From a checkpoint of a small mixture-of-experts model trained on Wikipedia: a sigmoid router, a variant of Adam for the experts.
Below are experts of layer 5 (counted from 0) of a mixture-of-experts language model. Rows are named router (the router's row for the expert), up (a neuron's input weights, with its number), down (a neuron's output weights, with its number) and show model dimensions 64-127. Each number is 128 + 32 x the weight over its row's rms, rounded and kept within 0 to 255. Numbers have three digits each.
Before each expert's rows: "comes before" lists some tokens at least twice as common just after its tokens as in all text; "mostly gets" lists some tokens that are sent to it at least half of the time. This comes from a sample of Wikipedia text that the model never trained on. Tokens count by the router's weight.

# expert 255
comes before: " |", "%", ".", "–", "8", "9"
mostly gets: " 0", " 1", "0", " 3", "2", "3"
router:154121136193094155145180123240096159120145131153092121135169146106200177145087145107092122115121108197084146150141125099152125076129106175189133080173149131130115096102120179141145079132113115
up0:108182152061161125134101105108121124129118118084135124157117106159084050154140113165150139121133154125180128156141159155123136188172126130111123158120109125087164182194173070102167196147157133
down0:217168107142084122154089176105107072075143075092124058110126118145160104123117147118097146114145121149104169137149111133146163160066106110126128115178101094107092097141100112143075140110095113
up1:085109056059170142092079203139109120153177117089092184159138085129105125171147120133174133171149134146200125077127129132161118165112116126139164121108058165064147121187160099169148116128169156
down1:165085113042118155134147085092129164103151115162103141118130124106111163177113115127128115165166157171124063100100102056195130166109145093108137128107115099118080141141089148134081070102107115
up2:147108106100181160112126058087098050125130149119086140107126127126103087128181098153109124105105176140117132081068122124120146159195164145109135172149103172087195183129102130166121125088117117
down2:108127162208119139151153142130169146152165148151099114130125109076107104089100171123144116137127116128146107188121103108146098072155095134156101096111154073136127091122099158212100130178138163

# expert 213
comes before: "\n", " The", " |", " He", " In", " It"
mostly gets: ")", "),", ").", ".\"", ");", "\","
router:119138112153103150132105111210142164080121112075112121191136187135173141120112137078109208099107091112082096124138109135132147094122125120170175095140147147123141098091112169150141109140140065
up0:117128191115174128098108141124098129128124127124155051129127150054151091089158106122146088124167079100117215109149139133127141161087161168121166140166115125063117129137071097121077165134114180
down0:083115107161106150133114070160117171110116130139121121125096157167122125181117130131118123046153106126046144108127146129118118135187135164140110122116168090169131132097157146097116120179157119
up1:097147126098167196138138103157100136127146171089157095125166159103106150120069141129075129114127158104083102115169116166147100118166130165156132191175111107138105121198147133136096143126144146
down1:152143149177116153144088197151126192109125091121122096180061206100109116108131117063148185132093113108119061091127136138135157121109098111183221155117152147125162133115104156148100129114119064
up2:085141151085218124130127114129115122110091206135147113093105107084133112209118109101188156187161165152129138048104138094140124140143062172113109131095051136105113154133146119103096188166106120
down2:092140116136161144166127184096110113102117088056138098149103127094127114120156086166102137186183098080167137101115121146149137078159151173102185116125141079110136099082166142078106119170118113

# expert 54
comes before: "\n", " the", " and", " a", " which", " but"
mostly gets: "),", ")", " by", "]", ").", " qu"
router:128131099189076169143161123222114179121136127144090122136157182137191166135093168102085158126079112173074119142137113118107115083128102145198137083153142126151112121116128173154166062134101101
up0:117092135107118106136146103127133128101065186095115196139090076156080114109163112139091165058154135083115162142152185118160091129171087159162068226082151148148132169139127085116157126175156163
down0:103123116134162116139110116146152100114187116121133119121130148123182156138119112128193119158078143107164090074142124213110177138168186101138115142177107147121100087100148136126165119059144088
up1:102115106071133116132122098101105103148127179135088173129084121154134147131172109128114134155117122072113169016124082162101105161124107201109160144094096125110189126157102115167049122117129119
down1:069117193174131164059152170163117097150088149099121161145171144169120176169177189126123106114115154142131065096141101157109125104110094161115176083131135145134110114161134120073126130083154175
up2:084145113095240130182150132139170111126081177125131108174090152129123127149151099126130115134121085138155137010064160177117104150145172092115167128088097127100089181164132122120110098143078119
down2:175068169164125127158120160076114152096115151104103147115098139135178147133129088078098129099120178114135136130179128154154154120102080156104100123118148140136139183110117194083131108074139140

# expert 7
comes before: "-", "|", "\n", "|---|---|---|---", " -", "|---|---"
mostly gets: " again", "  ", " qu", "\n ", "omen", " there"
router:133085122151096122183157152244119160108112109132061102134142177120176206135084138086108136113031094197081126181139116062159155083099113133145114118136150115124126126097137126140117097143146131
up0:199152100108130112129112065139078126105117143083113118121057096156119131151155066182123154119123142118146164132128123144095170149092191142106158112044145106128081107132124037153062188149069086
down0:084053165099080136136108147141110148050166071113071109100115127121073092105158130115129074141101074142092103155160123150164081123139131131125125181133179160077130054064142117093133111136108073
up1:094081126071163118112102087107130132113051178124140146097139153124064109122085100150160130126151173079147164051124113198142155141139130199120091168106095178184161132203107114194120114117105134
down1:162071080115125097123069163123137110201077155099141150075135101084128097054088093170139153114114175078179097123120111088155169137180111128095119085167110109122055118132157138088147156097149136
up2:088097162119128120137093103134151106052136139091207069109051097109119117081202142142145146120130153135120158150131161117164071173130149161155140160119174159066126192138138081101075118165151162
down2:105160074141088126153116143194171092115072102140139135159112072101142241087065177115171102128124096144137118070145176116126162148196100120154085125162068161140120135156101091157152124125143108

# expert 230
comes before: " |", "A", ")", "C", "N", "I"
mostly gets: "+", "_{", "^", "&", "%", "}"
router:161102204087173163169165176102170136057102170082111119167128079165065083141121113128132085099068144099112154121141090075118148085138166195137148142117131141149139112107105100153136144103171105
up0:106110141098189182154103150096148131078173143143103118138170104134111130141109139156126106168092075102105104061103110157142096152147160160102052190136131164130172078104131102123125106071142127
down0:160145147191094037103132126202122133113116112134162101136060146134101161092086106185157143157115158126134156138140160101106115112112112086146062127148182107118108198125118108155170169138107190
up1:193150136150146043099112154121098068123183148177130124103112183170124146166119070198116117082094110041189119086129098158163160106142096109133135137087174143139177149117148161063130120105163175
down1:124100141106137178202161141181144135131084137167079155083083100103151096108155087106102104153151162146122151090167177111091106127141167090136126171154066160132142150107116123174176085104164095
up2:095153141080158136144111111064111080130118193112119146111145099180153080190156102154075090194135147126190144084137110121146098131127164122126184150069165161159133126131089089129055158114155127
down2:163065075054135145118148088048135134160143166109091094144146149112188160124158105122147110149143141158123112081161126142070123120173105137098111122115152147168122159071125095181162162126145120

# expert 24
comes before: " |", "%", ".", ")", "8", "9"
mostly gets: "ey", "oy", "0", "30", "ley", "5"
router:121115141188107122148161152248117127122117132137135117117156145079193183129079104129123101128136099197128131134125112113165140093146114186203117091189131143138065100095129160156126094136127101
up0:105227189125114094114118091112174107091106125138147189177122122131088129142118141155112126045165167135115126085102141156130194218198099135160106150110116112182186150146089090067106141155095101
down0:187093113167129141152159109139063186141110120153175085090041117094128115122140086152183163145175127168072133090109143069134092112139084094157128116157109138148161109200118131111121105117083138
up1:128131197089152067128102111097193130155099103055121120187124067162084099127160131209157175124133086136120191090104156116120119150188147151125151125057159105175133088157149113117094130116065121
down1:154108103094120140138139106067105099130080142104088173130083048149124126163129129175117160121085185152159166124136122113117089132120155149130116113171080136092136070096131145130167169026098065
up2:159117060096114119164128131125114110106115120157102192148151163117104080152157075130117118172069158076142117055163116122138155167145109147130130140113097107128134142153127118056131190117181153
down2:108138086129074111125133124181186112113130190182156090111135060098121209154145140098129156139130146114203103124099146135149150163118137157105113105126087145160109143131124184145120114108190079

# expert 202
comes before: "\n", "-", "|", "|---|---|---|---", "The", " -"
mostly gets: " ==", "\n ", " ===", "oin", "  ", "oun"
router:105098115096084091167147101219119158082122101127076107160146184123145186114101125113150151121007106184104150130126135109164167101129135112108092128114117108091123128063148107130133133146146136
up0:076134138061115106076108101129125052071170151139151124091137180144124130095114113217112147142127161110119142083111102182126165149146084148117116154143090219113194166146076110134133185163175120
down0:106096111105130133079161115137167196075099119126195114179122157085161142142112084160063145097153093176125139085095153167123113162166146143149110194147116108144122156074115158105085122162166043
up1:126096143144079164100145062134061121185112145138115090125100133148108133113124134157146080126130104130131148106140161138076188140093153122136193186146134102145147173178100088159164115174082190
down1:110103188105089181098158150214116145120108077152138085103147115133124097129130146135170096134107071151107096124066156071088145138136137134191154126130145209196159169100190113126175099142159141
up2:157132116103200121114136110115133131083057154170164103150116048127129111107107120131182121092125138041153150104160139159116157138215142175147068208126106145148121176115163080155068110115112165
down2:146203050076136116171145098116179064100144132131089148199131136191174127133135105115146167130178107100119124103106162166120107125124148166128141196126083102189196151142098140105154132150116089

# expert 85
comes before: " |", "|", ";", ")", "%", "°"
mostly gets: " all", " All", "ister", "P", "resident", " other"
router:137121183174107123129138132218132148121183057126144114065147206156117113152142148101122105096192106121067105157189078112149153087140138207123137039145147121143122101092124151149135110148140147
up0:059127168123117111140115080149067108132057129124164093132124140196061111131068082163137121142151156067133143162097128131136179104142124118096136115109137124109102114130148082147142139095124143
down0:146115107141121128165120101167078161099138157092152135107097185161156169098185094108149120132158148138153117144174066135112116158113111129186150088081173109033119141133104160102140128186167116
up1:119135107135198084135121132143146100168176125116127122151106103153069069111122148144158113120149130114119183124138161166159128152139189097166083109045168111096131160132111079144061122118130080
down1:164123126146107117119096136163079139135185056123139128136146125148220150105121196167146153146077129206139104157144131142068125093106130236105144103092150132133126103145105117111136114089157108
up2:129106092077069112108095153127166130158149095172119205134111144137029106138140087150129133192141144081147116104162132100151136143151122159076185149133111104107139135114135082076130108165178155
down2:103114096108165113062160180150162141074142118175121123187126065109101069152108162115134153125092081118102117084131125131077062078083220114080125112116141147178150126099144140153159156151172139

# expert 145
comes before: " |", "%", ".", "8", "6", "7"
mostly gets: " 11", "10", " 12", "12", " 10", "30"
router:158109136189088155146177112245117156122146120175092124115168145097195170131086146109097112103111108198089148147140127095153127076128108178184138077170155135129098088103120181153148078136104122
up0:117107100088141168151107147101141115138161191145100136064126099089037084097153160154127098146097104137102143109071197134141128122152139143137148118114146108126164156134164079114112111114101148
down0:126103101150127082185157160169125181132162110145157118138120039111130184096120218148051120119134113125103199144168177099163110105096108128129136150172131153221180100139130116115177094181090156
up1:147118091119182139165090100110141086108164159143110131113123139122095139113099096193143100127121204129137141089118136195061167132158159121142142219120117136147095156096106155139150167104134131
down1:109092153111140134159145152092114114104153171080109178124146166130101188127074155123134135140112134054172132119169099098071119093139163148108144113165141126131073175136040131108138071130173150
up2:073136162095178095137087166122091107107057202186141101099108116153138122094095051185190106152118136098121182060136097190141121109184113136107158129137160135118148145119095118109048108147089068
down2:209140157153129161123163115136113160156086125133163134089079137142171121152142152089129130163107101090146061173177046157077179100139141163061148141115148106130071154116147116146096112130068134

# expert 29
comes before: "\n", " |", " The", " In", " He", "iew"
mostly gets: "v", "ph", ".\"", "\".", " prov", "\","
router:120165143142126164123100115172123125119133112106095110147131143145185152097127159110098213079200092091132082152160109168177194093174133222176186083155152125147135106093129173125155124136120125
up0:133175154088131120117099122128137104104150147144124084090097126083096142130141119155160183103127137073140095138122129098081114137207155170165133141086137095136140125179183128105134137062130107
down0:101158230228070086148125134136155091218097079124137132127156132088175142092126158126091160124174103151115106132159135127112152106129147143126168113060127147112129111081119141114149158179123091
up1:137096128079128149111115104118156097121127136124134079116028169117132127099179093163147118118160147139159136179054222116116154153112128154096135128139144154117106212123145114154172159120167097
down1:131215091149091155144117171125132155149169170113094120092182148176150122160153119111132079115212092133146127126075107176145178133121125114160071131121180142164128128076142117133168087164076130
up2:141106168115116121099143166120100114154131096105106133053068077108099121099120136155184139117120101125194134099084122161146170179145129136101144127081146129128209143147108110178148101071077130
down2:182176156112140141087162129100042118147121160145189181100126089140160169196147063134096105110165126131102180149169152144156152158124145120166083127089154197198142114131099127084130152135124194

# expert 200
comes before: " |", "\n", "%", ")", " of", " ("
mostly gets: "ist", ".\"", "ists", "\".", "\"", "%"
router:111136151120136096143083108138106115132088091101185154180118136125110107139140158142134095095163104075080098108092101104201109104144093102103129070123154104069142114104131125122156113214066150
up0:130078082097203088164078155100187109076096106108151114114067145145108139153122120112167073182142122098120201112061142070146118133135131149096141096109105117133137184127124115175043153139090049
down0:067185168158144139081121107209076135116092104109128150162137168062104117111125151125107096071145121123103104116107068115095105102150168150169135106065191127167128126184124161126144083107170172
up1:171144149101104130101109126076144121139144130115121061076115112098079099161200122126137125138116125144115168131046170096134135155141135142098141123155119231137098182154129141163074149153093115
down1:118174142135086121079143111124137171153087157081074090113117196128177149159143173117086094100109097127042104124115104175179084126136108103166124127130157161120141122100083119179111121146176133
up2:137230098119109139172149065117149142155080105151145111092076090156121128154129084107142084096131155078153076060111172156157113131074085134134141115134088120113090127116158068100113181147133162
down2:122077154140162099109079193178179139102191086096152121155144206151087131100158132135080143097102153170079148144112087129134165127083131135187115181147124132079131158087111158183131139115120136

# expert 250
comes before: " a", "\n", " been", " also", " an", " was"
mostly gets: " was", " were", " is", " be", " are", " had"
router:189082163133103146127166094222151140084098141131144147105169161143134177153073127151127158111183115212135125116172142093132123137171109127171200144107107117061107139123122172170112085147118109
up0:151166096116145060067166075141155123108106176147192133085135145147098107078140127144149132120155104093129130139150161134136113183154161144111110177148160153096148128225162133122056118162146195
down0:128137126104136130218085162212109129143199081105086134164138106125128196167118113133156068080113145154088106107127093117167141174113072136091121079075104100133156097114111172200135121103136083
up1:114131088102104101151128109122136088128082169128118143076137137113074108151147160144165194157108103135144111138092078093106157121136082145099159156104095135128079160195134114142091111179110127
down1:144091090142105190113135132153135141140127121096141174137174094101125066137108164126078114102141098186127095126207142134162135074137117106093163155104057081130137129121097096125127110209127157
up2:135136106107161076119109131126082100123146141055140104107148081134034103162126106142091143151159128129154141095115131127124124186147120090121155197107084087111152115069216104116137193080168085
down2:130096128121118184185157130068106123140092098174126165178088085163115154125087081089137117084085154151100127147126163154138127159151137163163134084119135173128131124120052138158100079101133101